{"d_shared_expert": 0, "router_z_loss": 0.001, "lr_router": 0.00032, "norm": "layernorm", "qk_norm": true, "attn_scale": 0.0884, "parallel_block": false, "init_std_qkv": 0.0157, "init_std_o": 0.00336, "beta1": 0.95, "beta2": 0.95, "seq_len": 256}
Below are experts of layer 5 (counted from 0) of a mixture-of-experts language model. Rows are named router (the router's row for the expert) and show model dimensions 128-255. Each number is 500 + 25 x the weight over its row's rms, rounded and kept within 0 to 999. Numbers have three digits each.
After each expert's rows: "mostly gets" lists some tokens that are sent to it at least half of the time. This comes from a sample of Wikipedia text that the model never trained on.

# expert 10
router:519492460447569526507496522483530474505478466493499478484546485468501522513520524482486470501528496469503497491489494500486511494498512444503535520517517516482477493523500481491466465507487506472500526500478481540460506472536483527463483489497520520485520516508524477514484518507484475525521522514515531502495509521468462452492468465484518482481529508489501538455560514503522497474513
mostly gets: " due", " go", " tell", " control", " come", " prevent"

# expert 15
router:464491504508479487498495505480529458502485482497521490569446486500520497534516508481514493493493482461481513465544500475475492524508460495534511507444512513551521507473488497510502473560521521504526426526495514509478455483532519532485495522481524482468505500487481492490480487548520525487517472534517504469487504493523490496529520521507548570509483497499487500526467507530453463527547
mostly gets: " (18", " Votes", " MPC", " Location", " JPL", " (1"

# expert 9
router:542539527502531472513485525509486479507500509475486469546471479500490474545459479508492538570499492509490514501523516520494484477522521504493495466458500530502501520449490522493481521475526501495516460521519532489485447519527535526462517506475510529488481456500522494530505475511517474501499491549524540505474506487531517517502519484470536472483481466522517474487527533512484507527450
mostly gets: " 1", " 3", " 5", " 4", " 8", " 6"

# expert 0
router:535474540480530483491489502531503493482516476462493473534506518458508497475526487475490526505500537481483543458495531488475535523480519468478489524488462505470489472509532513485463473498506552531497485538513498479519491493500512534495524505486507479486508485534498514500501459513468493530464517507480482523495516496484516503499510514474522530447475510494486470480503481547466458511476
mostly gets: " East", " North", " River", " County", " School", " town"

# expert 3
router:579492455478511486498493525489515539482510471506538503538503489481501479477526434525505489473515485453489506493503527495493483479518481477510489480511544501506471509495524491464436523504493535476488488503487483513509516497511537542499515500503492533497500497538444496506471497455484517510473494515493495537533506492514507457452477489478543517478549474501510461505520487506502491522473
mostly gets: " which", " it", " this", " who", " he", " they"

# expert 14
router:520501521503515511503481532505487523480531474497507507555480493464530514484459512509511488489527444522491536519559458523484489519459545470521522509522476481491505541462491505491525497543521495480491515506497551492488518517511491468515550506495540498539501480465537502504488501510503532495498483521494460512573506507482475454461472479474486534469520450498496496510483482503475534463494
mostly gets: " for", " with", " under", " against", " used", " won"

# expert 12
router:477518521478544480490529500532491480522573461492511516521439508493520489492502487508530466529520499472493540480442541489501476504511512499518535475549490545479511524507513523500444442513513488470507540482542528512510500481491475484516493491500493506479502501505455516525499482535505520533481471476521454523513549480487495505566495491483558484483478486500514508495533495451491470560490
mostly gets: " \"", "---|---|---|---|", " Minister", " $", " President", "|---|---|"

# expert 2
router:482534497475540481474501497523501467453501501438455495528459479536520511454492507467497502503478494559477484514508477513498494489576520476477500463515473544481466495539543515520488474502509548532509507502493482447489539514495507460502502485563489495514532479447474496494485455508489443540512495575484492508475495494462485471538496521521471511497482469461483486483506509498484473503461
mostly gets: "|", " Al", " El", " La", " San", " Ko"

# expert 8
router:496499506496549499492496548513509483484503496517506474537479515486510516492509519504532508495491492474520510514478499522513484518505535488470494469456489466532539490482476501515462478526465522472499480501479512499480504487478504509510483487525518464536483474556469513547487510491494476536464516459484537496524503553505503473534500513493511582511523501469498499496496521543517489485509
mostly gets: " his", " their", "The", " its", " a", " The"

# expert 5
router:544462530454495486513519528547506455488473504462500542483514458486533495512518484439569495553526502498549513478536500487471493522475485505522499447496506489501485482534556557480473454481487499527492511514468527509519520462486462456517500496493493532528500448500498492518523503523490516495482500525497529505527503514472452473492465479536518526451551458505502538525442485472507473542509
mostly gets: ",", "),", "\",", " during", " after", " before"

# expert 11
router:518529489507523483480543509494504486514470501462537489492513460519475514474519494461530495503527484492505492501485497480475453505550492502528511531485477503470497527559546521512517472488518498516462490518485540519489503500506530486486522479522481479488538517513461501513502455577497499479505488533534515522508510452535515467495489479498465487518492521531506442495499507487431476513576
mostly gets: " and", " not", " be", " or", " are", " has"

# expert 6
router:519570488500517522482489505537491486497485493474497489553495509531513538523496495496507446533492565521531510531495516493485493482452467462519550467427517465479470464465536513483480489471516506532515496485538556477519523498527500486494490500505493527530497497526507442497495521497539541500482503495456505524522509486467516492497440528554500516454482478512496508479514538525472442504518
mostly gets: " |", "---|---|---|---|", " —", " MPC", " 1;", "·"

# expert 7
router:511506524437521513493539531535494484520493492507526449508476478499505451497470479480533510506515509464491542493523487542484495465514535463494538515491501502471493500529495499483493485490518503508494448515470478453519474489527488501524534491508494493509504480504505465501473490502539473519496527516489545520522554526523544471542485483467500525473535440516505470525472501527490479488466
mostly gets: "==", "===", " ==", ").", "=", " ==="

# expert 1
router:498553510487532498497544489502530497518484516475490511490503496483549507456455525501488476485491499510486527501525509543464520501509499512504497540481524561514473458527575485482502480493491517555481494518482463463525485455545504502533504494453530489518512480515463490551452448526482504534510541474523475539497531532500527497490509522487509512490533492462458486465468519518512493492481
mostly gets: "ville", "ham", "ford", "son", "ney", "nia"

# expert 13
router:471520505505490446478509529486499503482489520482506472502530515510535581456484485478519498552513527524496517463483516519508526565511510482528512500540512538526498453550500537464513471516499539510476488527520511507440501455481454516551491473507503555504520511505481519493502498490491504506465510546525523520500477489488470477498479506510502459489472501492475500473491461533475521498491
mostly gets: "-", " January", " November", " April", " May", " December"

# expert 4
router:542521478489532499487499515524503489513536487503539486526477521503503507465491500488502502527505589476477544498514505483504469507509520488523537544482457506521470488522510504494474488509504543445512510539537463493532508447545484496535510478471497501502521458493495515500522508518555515533497492545512476503463523536529529529503521480512496539464523490502474508536481509518504517499490
mostly gets: " K", " G", " F", "D", " D", "G"